{
  "normalize_top_k": false,
  "balance_loss": 0.000842,
  "shared_expert_gate": true,
  "norm_eps": 1e-05,
  "tie_word_embeddings": true,
  "optimizer": "adam_variant",
  "beta1": 0.9,
  "train_tokens": 692100000,
  "max_steps": 5281,
  "dataset": "wikipedia_en"
}
Below are experts of layer 4 (counted from 0) of a mixture-of-experts language model. Rows are named up (a neuron's input weights, with its number) and show model dimensions 128-191. Each number is 200 + 40 x the weight over its row's rms, rounded and kept within 0 to 999.
Before each expert's rows: "gets" lists some tokens that make up at least twice as much of what it gets as of all text. This comes from a sample of Wikipedia text that the model never trained on. Tokens count by the router's weight.

# expert 3
gets: "/", "–", "4", "W", "3", "1"
up0,223,258,233,195,230,252,227,218,212,181,173,167,217,183,231,217,218,205,180,207,112,182,172,237,204,149,156,142,281,249,196,212,153,244,230,169,243,192,170,153,188,304,187,230,281,229,237,202,200,161,188,192,79,173,231,200,245,169,192,220,266,226,181,129
up1,212,231,115,222,201,126,171,209,191,218,273,210,238,245,174,203,221,235,173,201,293,225,244,167,214,252,206,193,183,249,241,204,195,217,189,212,172,119,137,208,80,165,148,288,256,234,242,234,192,205,242,182,75,192,156,144,157,195,148,245,224,227,209,186
up2,229,122,176,196,251,157,246,166,208,134,297,301,260,222,186,160,240,220,249,215,193,213,174,247,140,223,205,197,183,220,199,215,108,246,212,175,173,189,176,232,204,152,182,170,289,201,203,242,274,122,111,237,260,237,220,183,145,135,217,272,228,241,263,171
up3,182,237,228,236,194,174,212,162,144,214,174,174,182,211,192,184,165,171,174,266,254,267,203,171,271,210,161,209,170,212,236,317,183,263,176,140,168,171,192,254,206,143,221,214,215,262,134,231,198,200,164,192,194,222,151,172,117,179,254,162,240,183,145,272
up4,233,214,191,218,294,174,143,136,165,216,203,215,161,162,228,187,236,276,233,258,203,221,215,225,199,263,252,137,200,196,159,175,156,173,201,218,196,187,233,245,160,156,162,178,145,239,211,139,264,234,144,249,194,220,161,214,138,146,138,141,140,236,232,255
up5,254,196,242,175,208,149,142,169,191,184,238,174,192,120,172,182,249,248,137,192,266,144,188,207,136,90,152,186,221,197,265,196,245,158,134,197,121,208,146,239,166,233,180,236,195,156,172,215,141,266,220,125,212,170,163,220,274,185,193,218,269,168,189,261
up6,97,143,175,156,199,196,287,211,223,273,195,232,184,220,188,199,210,231,244,213,177,225,195,209,183,257,171,259,194,219,217,249,218,210,174,181,230,196,231,179,200,178,140,262,212,242,200,145,172,132,247,264,189,137,178,235,237,191,211,194,193,214,288,193
up7,168,212,198,149,249,202,153,162,176,157,204,188,248,214,182,232,197,144,215,275,217,223,230,157,155,220,146,181,305,131,118,201,99,146,169,191,169,302,216,251,158,152,192,242,232,227,149,215,254,219,182,168,224,170,274,176,238,189,188,191,102,243,288,187
up8,245,225,159,241,193,211,240,233,174,198,248,231,171,212,175,261,198,178,200,141,211,293,205,172,132,197,148,174,323,205,192,135,175,202,230,208,180,184,219,212,188,143,140,209,188,196,228,172,188,278,170,190,245,196,216,242,123,221,186,250,220,223,207,200
up9,193,192,245,128,314,207,190,211,204,196,182,161,137,213,192,143,216,210,225,245,254,181,89,241,191,212,195,176,291,242,89,216,198,171,130,174,144,239,154,205,204,201,174,201,229,205,222,203,149,238,170,263,171,211,176,178,204,108,192,117,203,237,187,196
up10,166,171,244,211,242,319,169,189,193,247,208,230,154,135,226,236,281,191,151,168,179,177,230,155,122,152,213,211,167,206,164,207,141,258,170,179,207,211,244,111,226,184,181,157,212,214,236,254,211,240,156,213,194,239,201,150,299,159,185,206,198,160,297,179
up11,203,219,153,252,97,243,207,184,197,208,141,241,203,228,269,203,333,210,198,213,191,195,200,206,261,223,278,211,249,195,255,200,192,130,131,203,213,215,208,189,211,266,204,196,106,165,220,285,201,184,233,128,174,216,166,166,128,189,139,236,209,228,107,181
up12,167,236,205,178,204,136,220,181,151,167,203,203,197,174,171,170,183,184,128,227,159,228,218,134,201,194,136,204,233,176,218,195,182,168,179,256,215,221,186,184,200,208,138,160,135,223,214,234,220,222,88,172,116,190,230,182,218,201,140,144,217,171,186,193
up13,231,207,203,226,199,221,167,210,189,235,171,165,223,250,217,188,200,269,216,185,184,196,207,196,226,172,241,163,261,180,187,252,236,282,170,182,280,211,171,168,198,175,260,250,189,207,239,247,216,234,214,211,117,192,231,242,251,219,172,206,226,213,190,200
up14,179,254,118,187,210,218,215,188,282,125,138,223,265,170,225,208,208,197,119,143,212,206,153,231,234,235,202,214,268,196,260,183,199,184,208,236,125,214,277,159,262,147,229,219,181,217,174,212,183,261,285,185,157,178,190,221,168,145,176,139,149,234,175,174
up15,175,137,212,109,243,188,216,185,226,274,231,123,220,95,159,227,289,237,159,303,182,181,233,206,304,111,205,188,189,270,219,218,192,218,179,224,179,223,195,205,221,137,212,145,221,202,158,219,177,207,131,177,222,174,195,179,178,237,148,184,176,210,171,194
up16,210,284,229,232,160,213,184,162,183,208,309,217,169,107,201,227,244,185,242,239,223,228,186,192,142,266,124,216,221,199,136,180,142,115,190,140,201,183,237,125,200,181,162,226,210,226,189,199,262,176,210,167,162,154,147,246,206,174,178,213,242,234,228,228
up17,231,147,255,144,191,164,222,195,198,216,174,183,213,186,196,203,221,181,175,281,234,172,247,170,203,138,174,136,297,187,146,271,161,268,150,311,215,191,198,201,187,147,250,150,141,191,245,268,160,265,181,217,231,220,220,151,188,161,121,244,249,232,262,126
up18,189,181,188,237,164,204,177,186,201,228,193,189,284,268,172,176,264,138,202,235,228,139,219,158,185,182,212,116,151,176,246,151,165,158,261,220,214,256,170,115,167,167,285,241,241,156,224,164,236,217,222,127,164,231,189,172,179,233,215,168,206,241,241,213
up19,260,218,196,243,149,170,183,225,181,211,218,229,212,287,173,213,249,161,238,154,159,156,225,174,183,277,203,240,199,237,142,128,254,163,181,185,145,228,133,177,163,227,162,152,213,317,138,189,235,204,210,195,258,208,172,231,190,178,194,268,183,188,234,223
up20,195,180,259,199,239,144,173,163,227,197,213,226,263,250,196,149,321,255,249,291,191,184,227,241,171,216,157,126,174,195,213,198,182,251,186,110,268,198,191,187,213,246,189,276,249,170,218,159,184,220,272,252,175,170,181,225,223,113,201,258,191,193,191,236
up21,120,156,268,186,146,193,152,233,212,254,184,140,274,245,213,151,208,216,215,281,252,169,220,231,223,227,221,129,188,135,214,128,273,266,215,197,216,180,180,154,156,198,148,220,223,252,132,208,195,198,170,185,178,233,187,263,214,184,199,147,123,230,158,214
up22,178,190,218,177,191,148,228,229,142,223,285,184,215,100,212,220,209,195,208,211,257,239,215,195,212,185,166,206,204,288,180,244,181,241,193,193,177,226,134,262,177,236,258,150,245,242,173,130,178,149,205,208,240,203,219,161,224,219,181,243,243,269,145,226
up23,185,204,244,249,183,187,250,270,134,247,123,214,199,206,158,268,297,155,132,208,230,230,258,153,171,224,222,130,223,146,221,202,135,232,208,227,130,244,195,264,216,220,141,181,165,193,237,181,230,210,254,231,265,182,286,267,223,187,195,249,178,229,116,287
up24,298,202,187,177,186,235,165,270,190,196,250,243,155,190,217,180,224,115,178,210,221,182,224,148,213,181,251,191,198,212,246,181,247,194,146,236,200,206,221,129,131,203,135,86,161,201,99,164,210,185,187,234,146,258,217,265,198,109,157,116,186,212,215,190
up25,204,209,246,179,205,173,166,181,234,137,232,246,118,162,209,248,220,133,206,141,181,177,169,213,161,267,259,209,287,134,161,230,207,191,192,220,212,159,248,232,283,112,218,251,165,142,182,143,204,256,205,177,103,148,218,172,169,272,202,149,143,167,232,199
up26,231,280,220,253,253,290,143,216,211,206,153,198,253,267,230,165,155,241,179,200,212,202,208,211,268,242,135,275,159,229,200,120,141,195,182,222,159,197,228,241,193,228,223,274,260,183,118,221,223,281,204,227,232,178,219,212,227,141,186,172,156,193,189,131
up27,323,193,213,229,193,112,204,210,253,226,183,207,212,179,173,257,178,254,235,222,106,221,203,161,157,231,240,195,221,151,167,248,166,263,179,171,204,173,213,150,232,206,155,213,209,219,145,173,172,236,168,195,168,157,235,261,154,205,185,160,262,228,180,255
up28,184,260,203,182,210,241,88,151,121,174,182,189,230,151,182,212,214,202,225,232,232,148,228,243,161,183,235,163,227,217,211,259,163,258,173,313,186,134,174,185,230,214,210,221,223,266,141,216,217,175,185,208,235,131,158,200,253,151,215,183,177,214,220,241
up29,234,273,237,141,200,313,202,195,254,234,208,272,182,242,164,159,256,126,220,166,223,216,254,195,233,206,219,319,218,251,286,165,217,215,171,143,280,178,197,207,171,269,165,162,165,218,214,219,205,263,180,210,131,281,234,187,153,194,166,204,157,144,216,195
up30,226,195,179,236,181,206,165,182,202,340,202,163,247,200,203,252,186,190,176,146,204,160,226,210,229,237,195,201,234,190,190,163,212,141,221,201,224,226,220,235,143,175,174,188,153,240,228,155,271,235,156,176,204,179,109,187,200,201,238,240,181,182,179,183
up31,182,185,217,168,193,249,180,213,170,184,253,229,163,215,167,175,163,160,216,156,153,131,264,198,193,177,234,194,189,215,140,182,154,286,175,216,246,120,251,228,203,201,211,239,238,206,250,231,138,248,201,136,266,149,236,188,193,242,238,215,310,209,240,215
up32,175,115,199,212,114,162,177,166,239,268,206,164,179,237,242,181,246,170,90,189,164,149,255,124,191,321,264,124,197,186,158,199,180,186,224,189,208,191,243,214,184,231,117,137,180,217,186,179,208,246,231,230,156,187,185,218,202,105,224,186,155,195,239,261
up33,227,211,190,181,210,182,167,272,271,298,209,286,234,151,207,197,195,225,127,200,180,156,159,202,230,232,279,134,181,225,213,192,225,200,210,219,195,215,231,157,159,188,78,142,202,199,144,204,176,148,194,283,240,176,248,224,190,190,173,145,137,263,231,209
up34,211,229,227,104,135,173,204,173,176,230,157,160,183,141,215,214,260,152,152,255,208,205,155,220,181,246,266,149,268,124,266,207,242,216,171,275,191,181,268,262,206,207,169,188,253,197,195,231,158,289,184,209,144,169,187,198,224,143,202,212,209,215,135,230
up35,227,195,271,137,221,188,111,224,263,185,169,232,138,242,236,241,240,196,209,210,246,258,241,218,191,221,109,244,125,267,197,174,180,163,149,229,215,210,162,250,154,90,272,229,235,179,240,250,94,218,262,157,155,223,181,229,183,185,185,249,208,136,167,211
up36,163,178,195,209,274,185,192,179,169,223,185,243,199,151,149,227,236,274,189,170,197,234,145,141,179,250,200,252,253,99,176,207,116,193,163,250,194,229,282,235,208,162,124,206,159,161,147,160,197,248,190,174,245,217,137,147,202,197,164,188,223,236,174,231
up37,183,142,165,93,191,230,208,186,175,258,163,246,163,293,157,179,165,210,218,205,152,142,154,221,148,231,197,262,166,311,194,269,195,214,245,207,250,188,141,158,163,145,162,209,197,222,163,193,234,236,133,197,200,127,194,254,205,151,189,205,267,171,233,191
up38,223,193,175,260,215,164,241,172,175,181,138,251,235,243,178,201,245,201,178,235,227,220,210,245,175,164,210,154,196,229,227,274,184,256,231,272,223,180,200,162,175,190,204,162,154,186,173,268,205,241,222,208,232,212,154,189,251,134,141,262,173,198,159,185
up39,168,198,292,81,184,226,160,139,191,238,224,176,133,245,260,192,224,232,209,201,179,206,210,223,182,152,165,164,231,157,243,214,203,283,198,185,252,256,195,213,187,157,243,162,133,161,227,136,142,213,187,155,107,258,274,274,143,183,174,132,215,162,166,124
up40,231,168,150,171,182,211,227,174,213,195,209,223,165,176,165,157,200,205,148,150,125,179,179,234,220,223,206,144,164,141,187,166,225,181,188,256,120,265,181,181,159,203,183,166,179,252,193,210,187,160,143,226,113,215,221,305,206,188,139,174,206,231,141,216
up41,269,261,146,215,251,275,213,241,212,174,178,203,189,163,196,194,201,246,211,290,179,168,129,223,272,179,207,215,226,260,213,156,157,207,199,159,153,152,204,211,283,158,215,218,163,268,211,196,231,193,216,257,224,272,132,245,223,191,208,171,227,123,229,210
up42,204,185,201,127,192,161,189,226,184,183,242,179,215,235,160,196,228,226,125,134,185,174,252,201,215,189,224,197,215,195,212,179,143,216,175,189,198,188,177,222,208,161,282,224,222,217,216,238,172,223,175,199,190,169,225,228,235,234,220,156,132,160,172,184
up43,199,284,256,209,240,241,151,171,272,242,207,249,189,183,217,218,135,282,131,132,191,195,198,237,142,172,106,149,188,184,209,282,231,218,165,236,227,208,211,291,254,107,186,245,179,255,172,233,193,285,200,134,77,230,214,181,239,191,216,192,177,140,196,183
up44,251,176,148,233,298,168,129,135,202,128,213,169,287,240,184,249,165,184,267,187,266,163,224,192,159,210,236,194,186,184,229,236,69,207,158,178,167,168,220,191,171,142,202,243,280,254,168,206,174,254,239,171,229,190,182,193,179,108,216,229,157,181,205,232
up45,196,220,125,257,190,165,221,177,233,163,254,150,140,102,198,185,246,244,243,160,156,159,257,174,230,205,186,244,200,153,246,271,137,154,117,126,285,190,209,202,155,241,212,173,121,190,199,153,140,210,194,140,186,205,182,169,172,177,210,168,274,236,137,167
up46,205,202,203,250,253,103,191,167,164,251,189,204,185,162,225,189,232,156,154,155,170,221,242,188,184,233,180,273,267,196,222,207,178,152,179,249,136,154,168,194,183,152,167,244,151,191,170,232,207,228,216,222,295,213,146,166,184,143,202,221,184,152,225,160
up47,189,213,202,199,219,168,288,193,148,231,177,216,232,135,179,189,228,212,221,222,185,172,146,220,178,206,213,266,196,232,242,199,188,216,203,212,274,204,178,177,119,206,208,235,180,211,305,186,197,160,133,252,83,134,164,86,144,202,220,245,165,176,225,198
up48,132,168,235,250,175,257,184,132,244,227,205,169,179,235,235,279,269,158,206,253,266,261,174,216,167,187,209,235,214,173,158,186,192,239,158,201,137,227,244,149,156,185,188,253,228,150,225,228,156,265,154,168,222,181,219,228,190,231,181,250,212,256,167,146
up49,179,232,274,210,95,209,212,255,161,170,280,203,234,182,119,206,314,167,186,200,200,173,195,220,264,231,184,177,212,193,167,183,194,203,230,158,156,249,224,158,137,170,209,236,174,205,259,160,229,297,226,157,119,209,237,216,257,181,259,210,203,201,187,162
up50,269,238,177,215,212,188,217,177,200,296,129,175,230,207,183,201,221,240,215,186,167,175,253,243,167,200,245,173,176,234,110,210,271,201,229,171,199,175,168,237,280,155,242,170,266,252,238,175,238,153,247,135,201,219,186,127,242,236,166,242,201,214,150,254
up51,205,258,243,169,211,185,156,230,218,334,215,197,169,203,183,253,318,184,186,197,198,219,235,201,168,196,205,208,213,232,147,248,136,224,181,130,216,174,243,108,187,131,196,190,106,200,216,174,187,212,222,183,125,202,215,202,163,182,217,215,220,215,217,201
up52,247,161,144,198,71,201,219,238,203,215,267,295,181,194,200,232,176,222,223,175,213,223,224,138,199,229,184,240,226,180,172,152,190,193,242,136,163,225,239,204,84,223,224,141,213,221,169,254,208,211,183,183,141,294,236,191,223,179,186,231,202,211,163,228
up53,179,186,268,198,228,199,192,198,222,184,184,193,254,206,184,189,147,204,158,218,187,257,209,168,206,225,149,196,199,261,198,225,252,206,181,266,244,230,218,240,186,233,276,174,206,230,174,215,286,225,165,249,204,219,218,173,217,273,179,127,269,236,218,193
up54,161,222,222,232,196,261,167,154,166,257,178,186,148,222,193,148,229,198,205,196,181,122,233,216,228,287,125,171,238,244,191,216,201,259,175,280,113,197,227,242,247,196,200,129,186,206,188,159,202,255,210,272,221,306,164,204,269,224,239,241,191,199,188,180
up55,218,185,169,181,135,193,233,327,173,140,255,207,228,175,214,217,145,242,209,282,242,182,134,229,230,214,176,233,192,205,239,99,203,213,193,249,170,174,181,242,259,190,251,271,209,261,179,198,272,164,235,195,173,200,195,230,199,214,252,164,225,176,232,213
up56,277,237,221,186,252,98,269,212,203,251,228,205,210,202,269,177,87,185,142,220,217,228,209,116,242,213,199,141,170,233,249,164,184,169,174,165,250,240,178,182,212,180,205,239,178,160,185,130,243,219,242,220,170,245,152,216,145,141,218,254,236,181,173,160
up57,183,232,191,171,140,223,215,182,271,208,215,265,204,207,229,202,169,252,217,212,199,215,259,160,196,243,219,156,231,237,148,170,181,205,141,236,178,198,209,227,179,220,174,196,175,194,207,177,165,201,247,233,152,202,120,204,214,52,199,187,139,160,193,218
up58,247,240,211,136,201,171,141,201,165,189,224,199,259,146,233,295,155,171,241,183,157,241,184,196,153,239,204,171,271,239,208,203,195,270,171,112,205,225,185,278,242,152,201,204,170,186,157,172,118,179,142,207,223,186,185,270,132,204,205,319,217,162,172,147
up59,261,202,178,192,287,187,243,147,189,200,138,176,226,239,258,200,175,127,220,215,216,191,176,204,105,191,224,160,214,211,243,159,170,194,204,196,203,215,217,195,189,300,207,215,230,220,277,173,248,117,186,270,101,205,198,249,200,198,191,329,249,231,255,176
up60,122,195,188,176,264,204,213,253,163,184,195,213,212,189,201,179,247,152,280,154,301,174,179,145,193,202,251,228,162,222,281,194,265,234,214,232,231,267,202,204,175,204,169,185,184,185,178,123,150,185,212,225,255,275,199,244,234,159,204,281,248,232,188,231
up61,221,251,230,207,234,225,200,131,198,179,201,211,232,232,154,161,157,106,147,192,220,150,197,189,136,227,204,250,159,204,246,133,213,177,118,209,215,181,173,261,149,137,175,190,237,211,181,189,145,212,157,242,220,297,242,183,206,206,173,229,231,191,251,177
up62,290,255,195,258,202,191,130,176,178,216,240,226,204,177,200,236,166,212,179,176,142,187,175,198,166,130,174,183,230,243,146,169,156,279,163,183,183,238,215,253,292,233,161,167,207,195,288,145,203,179,152,193,163,173,171,234,156,235,163,275,175,187,207,208
up63,216,237,248,204,227,203,177,169,153,222,194,143,195,206,155,304,234,210,166,168,194,192,222,181,281,118,132,193,239,183,212,208,157,209,143,207,206,198,152,199,263,121,232,191,238,225,213,168,184,187,198,214,166,138,131,235,280,234,184,196,163,225,201,220
up64,225,222,244,209,264,141,207,176,167,237,180,241,172,220,139,223,230,104,190,229,243,118,225,165,178,180,191,216,229,185,210,140,184,175,122,219,163,170,136,188,252,173,233,214,164,277,167,217,223,235,213,173,173,196,200,203,267,195,219,157,208,217,194,185
up65,172,230,189,188,189,216,166,155,138,183,179,160,183,233,162,196,200,202,146,213,223,170,162,133,124,253,144,265,168,190,166,209,199,190,134,216,185,183,329,273,183,155,280,181,118,272,197,161,152,244,231,209,109,270,223,232,179,232,216,227,151,138,146,180
up66,113,176,250,180,170,198,193,165,208,272,196,205,194,183,167,175,236,165,102,190,277,233,271,187,156,193,210,148,166,208,259,216,219,252,223,262,210,228,241,176,181,276,168,197,202,136,247,153,185,180,176,142,215,178,194,204,157,241,161,240,179,200,201,121
up67,187,205,164,165,204,160,195,202,196,212,166,199,269,303,269,231,242,243,215,173,171,235,273,257,175,215,168,198,211,218,148,181,181,257,137,260,216,182,203,181,234,249,197,220,181,210,134,289,166,208,209,214,207,203,240,182,245,168,164,229,261,185,256,201
up68,146,254,209,163,262,200,191,192,87,194,238,144,191,219,243,200,190,248,194,175,205,216,134,252,171,308,109,127,164,195,208,272,155,213,158,203,197,194,241,198,216,178,256,248,163,135,201,163,184,152,254,196,141,236,195,184,191,220,231,212,208,160,205,194
up69,219,249,251,156,224,184,267,188,245,213,200,236,167,161,192,159,251,230,235,227,222,144,155,237,187,171,200,192,241,256,196,237,148,145,153,181,198,158,123,179,236,198,197,165,265,230,214,192,233,145,251,214,201,214,254,200,228,180,206,209,182,241,138,190
up70,246,219,168,233,221,168,208,259,179,179,183,232,212,202,154,201,124,228,93,170,204,100,267,188,177,238,228,173,198,148,140,136,230,114,126,270,215,214,193,180,133,199,153,210,172,181,224,209,214,227,122,264,159,201,171,161,213,175,208,239,235,190,211,160
up71,182,255,226,189,197,168,153,226,227,159,141,183,243,197,198,199,184,138,143,184,186,113,234,201,161,177,183,146,190,198,181,246,187,198,106,237,165,227,188,184,209,181,238,191,186,195,244,199,130,212,216,196,148,252,252,181,181,214,201,222,169,215,209,219
up72,219,149,216,195,190,280,213,140,218,226,200,188,301,171,277,249,253,261,165,217,148,204,172,178,229,194,175,209,243,203,152,254,129,240,193,163,154,182,216,222,258,200,250,234,195,131,222,209,185,280,221,220,191,192,141,238,112,203,144,280,221,180,102,214
up73,325,240,240,229,189,299,172,162,186,153,151,171,201,262,226,232,201,177,219,161,135,195,193,142,269,196,185,168,181,232,199,189,185,225,180,162,219,132,232,199,167,255,235,189,185,199,206,181,186,151,215,213,188,221,193,175,132,206,219,246,238,161,185,170
up74,232,121,209,107,234,184,194,191,242,206,290,209,243,150,180,155,123,221,229,158,222,200,201,183,201,274,162,254,177,167,189,135,217,103,153,201,188,229,192,207,226,200,191,134,176,192,170,131,167,235,157,246,190,216,191,193,279,283,150,210,157,241,207,191
up75,201,294,235,95,181,196,192,199,285,232,191,145,228,181,204,200,242,145,221,192,166,192,177,217,188,181,167,148,179,179,257,186,157,169,153,152,219,148,181,155,280,272,96,226,204,160,190,264,199,270,106,211,205,186,181,153,258,190,143,183,161,190,140,261
up76,164,195,246,238,203,189,209,196,156,225,191,177,287,124,244,171,224,143,231,155,207,158,171,219,228,184,133,248,240,251,258,226,204,217,225,172,182,255,209,253,237,129,142,197,189,177,195,160,195,208,152,235,161,179,176,114,241,204,219,178,145,248,216,228
up77,194,208,159,222,277,202,187,153,238,216,275,169,134,190,216,185,159,240,182,185,254,173,178,215,183,164,256,213,177,234,160,106,188,228,129,179,182,175,211,195,203,217,177,197,245,212,262,253,171,249,137,157,215,206,207,161,252,141,266,274,192,230,213,235
up78,128,247,150,234,225,170,195,182,284,225,218,240,123,242,208,299,151,160,193,180,206,243,226,210,209,174,147,154,254,223,254,270,261,185,197,276,242,169,223,211,178,246,197,220,225,111,247,163,179,152,201,179,204,169,246,133,183,177,219,223,202,167,215,156
up79,218,202,167,240,271,244,232,189,224,131,191,124,208,246,117,247,177,149,206,188,206,311,179,194,182,200,267,186,145,209,222,236,128,230,162,170,199,190,169,197,210,224,118,161,171,154,246,293,224,199,180,244,181,207,185,204,182,115,220,228,247,268,218,210
up80,228,295,282,140,180,172,219,205,129,181,243,208,205,166,231,266,148,185,258,192,240,215,180,103,208,228,176,138,178,168,295,220,256,199,134,178,267,185,150,198,146,174,211,284,180,178,179,213,102,104,214,221,229,223,168,175,184,210,208,263,207,220,163,131
up81,206,115,210,230,195,202,142,189,220,221,69,237,207,196,237,225,268,188,211,196,176,233,202,155,168,269,232,229,139,154,178,212,183,177,236,165,194,237,258,182,230,108,214,220,138,253,187,175,230,208,212,214,265,160,228,251,231,208,229,202,156,233,212,210
up82,221,189,100,168,209,147,210,203,202,216,189,245,211,208,197,186,185,227,233,113,196,175,242,227,228,194,168,283,244,253,231,202,197,208,147,194,187,226,180,181,248,197,143,261,235,249,136,187,226,221,186,111,214,245,236,201,165,205,127,184,189,167,149,184
up83,184,169,218,228,197,213,169,184,142,182,207,203,172,236,200,196,220,167,217,225,168,198,248,177,162,206,273,201,149,178,211,225,190,192,165,293,152,202,195,264,199,150,211,209,262,244,248,135,182,102,173,183,181,223,173,235,222,222,167,227,261,226,225,239
up84,221,222,152,196,156,239,154,182,190,159,241,283,289,155,315,153,192,240,151,182,162,150,182,277,289,179,203,108,202,246,172,194,188,190,213,199,187,223,188,135,219,279,203,153,227,147,125,198,211,261,171,157,224,196,169,239,208,147,194,193,215,166,199,166
up85,221,287,223,208,177,223,226,130,178,122,158,220,227,232,283,289,199,107,214,216,216,97,217,217,137,226,149,209,212,151,176,160,236,210,164,161,209,192,192,236,216,219,233,171,302,233,182,218,210,135,154,155,200,207,154,222,131,155,205,233,203,171,223,230
up86,179,289,232,226,192,235,198,191,212,147,239,253,154,221,245,219,210,250,186,229,252,162,142,183,111,168,253,145,206,241,239,232,198,169,217,191,196,147,178,158,193,212,242,194,191,140,172,166,130,206,113,145,101,169,208,286,159,148,174,213,214,201,119,155
up87,237,191,208,218,188,140,217,216,213,264,222,219,185,192,226,144,183,251,167,222,183,209,257,197,176,268,218,226,230,153,193,193,221,179,208,215,228,223,191,231,201,298,116,178,203,197,261,210,235,270,167,250,205,191,219,240,168,194,155,191,198,201,174,255
up88,180,163,221,200,239,207,196,234,70,124,191,176,193,208,271,252,196,255,204,212,250,220,203,249,234,246,229,179,244,209,117,173,221,202,195,210,153,195,163,243,199,203,270,142,215,202,206,199,197,169,202,228,136,168,203,234,131,202,189,164,200,202,184,156
up89,165,194,257,223,145,197,158,207,174,246,203,204,203,188,150,192,212,191,198,209,185,200,238,145,191,92,234,175,191,179,200,188,170,261,174,245,190,175,69,169,207,269,230,263,208,197,97,196,177,206,138,202,176,250,205,203,163,147,165,242,237,188,260,252
up90,228,252,149,217,190,225,233,241,192,230,108,291,197,201,210,195,222,227,172,261,188,175,181,166,173,228,205,228,190,192,153,141,264,186,137,225,181,308,188,200,143,187,161,166,238,218,179,225,267,232,221,100,282,255,187,204,183,179,224,168,201,230,213,166
up91,210,266,257,153,268,193,227,234,212,170,181,236,115,239,127,220,195,258,209,155,106,175,155,197,238,178,110,168,246,150,210,222,229,190,131,172,143,159,212,233,176,242,210,140,178,157,205,122,123,176,193,230,220,258,262,260,159,193,259,157,185,180,202,129
up92,155,268,246,266,170,219,165,169,259,242,169,218,202,131,117,179,243,229,232,112,248,173,155,203,187,252,176,187,264,227,119,189,246,211,140,244,160,219,189,223,139,115,245,135,195,201,218,185,164,207,270,187,250,176,277,219,223,263,262,179,164,215,280,170
up93,200,218,192,162,165,147,197,236,149,189,196,173,295,197,242,203,193,249,144,251,178,215,223,230,250,214,194,192,199,138,187,217,140,215,175,176,197,205,161,257,166,140,264,279,155,149,242,253,171,157,108,174,156,228,205,151,196,190,172,277,241,205,179,207
up94,210,178,77,226,213,212,121,257,206,195,180,222,219,160,244,211,210,205,227,197,202,156,149,283,158,219,266,190,264,209,192,165,160,167,117,173,190,253,218,231,236,124,175,135,184,247,211,178,229,233,213,149,173,120,193,164,251,275,217,193,129,199,253,244
up95,187,266,180,269,229,184,174,153,222,277,152,319,210,235,174,179,273,143,199,216,276,252,180,222,153,192,202,178,225,244,210,191,161,184,268,228,198,165,226,189,261,240,168,225,178,165,236,211,155,153,177,215,102,162,157,252,160,170,177,205,201,277,241,176
up96,126,203,161,225,134,262,88,263,193,195,318,192,199,230,185,154,225,209,200,251,208,194,198,169,206,269,178,177,160,191,248,159,194,133,222,172,180,247,229,193,209,202,223,220,226,213,194,230,263,178,173,178,202,297,174,200,224,215,192,199,268,207,217,215
up97,261,212,265,176,180,245,211,222,205,146,145,184,166,221,195,237,224,228,180,208,233,245,154,192,193,248,180,176,222,145,150,191,182,217,195,243,126,323,127,215,155,179,182,149,227,236,221,178,245,195,158,182,113,226,142,188,209,192,165,158,172,271,180,259
up98,144,214,212,168,154,195,226,107,151,286,267,172,156,207,178,200,151,214,184,219,237,188,190,180,187,247,202,250,227,313,242,174,270,171,210,261,142,158,139,190,238,220,90,205,246,175,133,175,243,226,215,213,180,199,148,175,230,151,198,211,196,262,168,251
up99,185,218,216,157,256,220,131,174,244,90,210,256,159,172,195,201,235,121,215,139,169,277,136,242,222,229,172,277,230,166,188,225,155,210,227,239,242,249,148,219,242,212,154,237,228,239,215,214,227,173,171,200,237,226,198,139,199,240,196,217,140,189,240,184
up100,293,208,233,279,191,209,226,167,164,151,177,191,206,136,236,247,194,246,294,195,252,222,228,130,224,181,270,160,262,128,139,253,180,172,227,197,178,146,239,207,142,190,196,170,200,160,169,214,213,251,215,221,195,206,117,267,147,208,197,212,145,236,204,153
up101,210,217,171,184,191,199,178,146,225,215,199,160,233,168,177,216,227,204,210,182,212,237,174,153,154,235,218,156,159,125,188,187,202,168,117,173,225,250,158,189,163,212,172,194,215,126,194,203,148,217,204,194,212,183,300,231,162,244,224,251,126,182,214,192
up102,250,215,223,244,204,215,213,183,208,107,275,204,273,195,152,220,253,182,159,176,168,271,242,167,205,198,269,234,190,176,186,227,172,226,206,245,139,194,219,208,209,185,170,223,196,131,186,225,194,181,160,175,160,237,167,239,143,277,177,176,276,238,225,251
up103,210,171,184,185,253,154,224,260,216,150,191,208,117,205,186,237,196,196,161,240,168,210,186,231,206,210,216,198,248,216,162,184,164,179,214,185,194,182,192,195,204,216,266,165,220,159,201,190,225,264,183,178,259,168,250,145,207,169,167,203,203,261,181,198
up104,249,203,249,161,219,231,174,183,248,188,198,265,153,215,190,169,256,239,232,186,180,253,242,214,208,196,278,183,235,173,169,161,201,231,137,210,227,209,217,190,170,194,206,138,175,147,257,171,205,161,180,210,206,132,157,239,268,233,233,150,247,182,238,190
up105,204,176,219,166,180,252,253,229,238,242,154,213,157,207,157,217,264,193,185,216,90,226,253,190,225,175,178,148,222,265,224,119,186,194,165,224,158,223,198,200,211,268,190,164,165,264,162,194,178,205,201,227,214,215,109,268,201,227,176,185,207,217,141,228
up106,258,259,184,107,244,323,207,209,216,195,221,232,190,269,224,129,237,253,162,149,249,155,199,206,125,178,249,149,227,215,242,271,242,277,243,234,205,153,254,143,225,207,220,218,173,232,247,282,156,261,202,212,160,310,204,116,187,220,204,213,243,185,170,213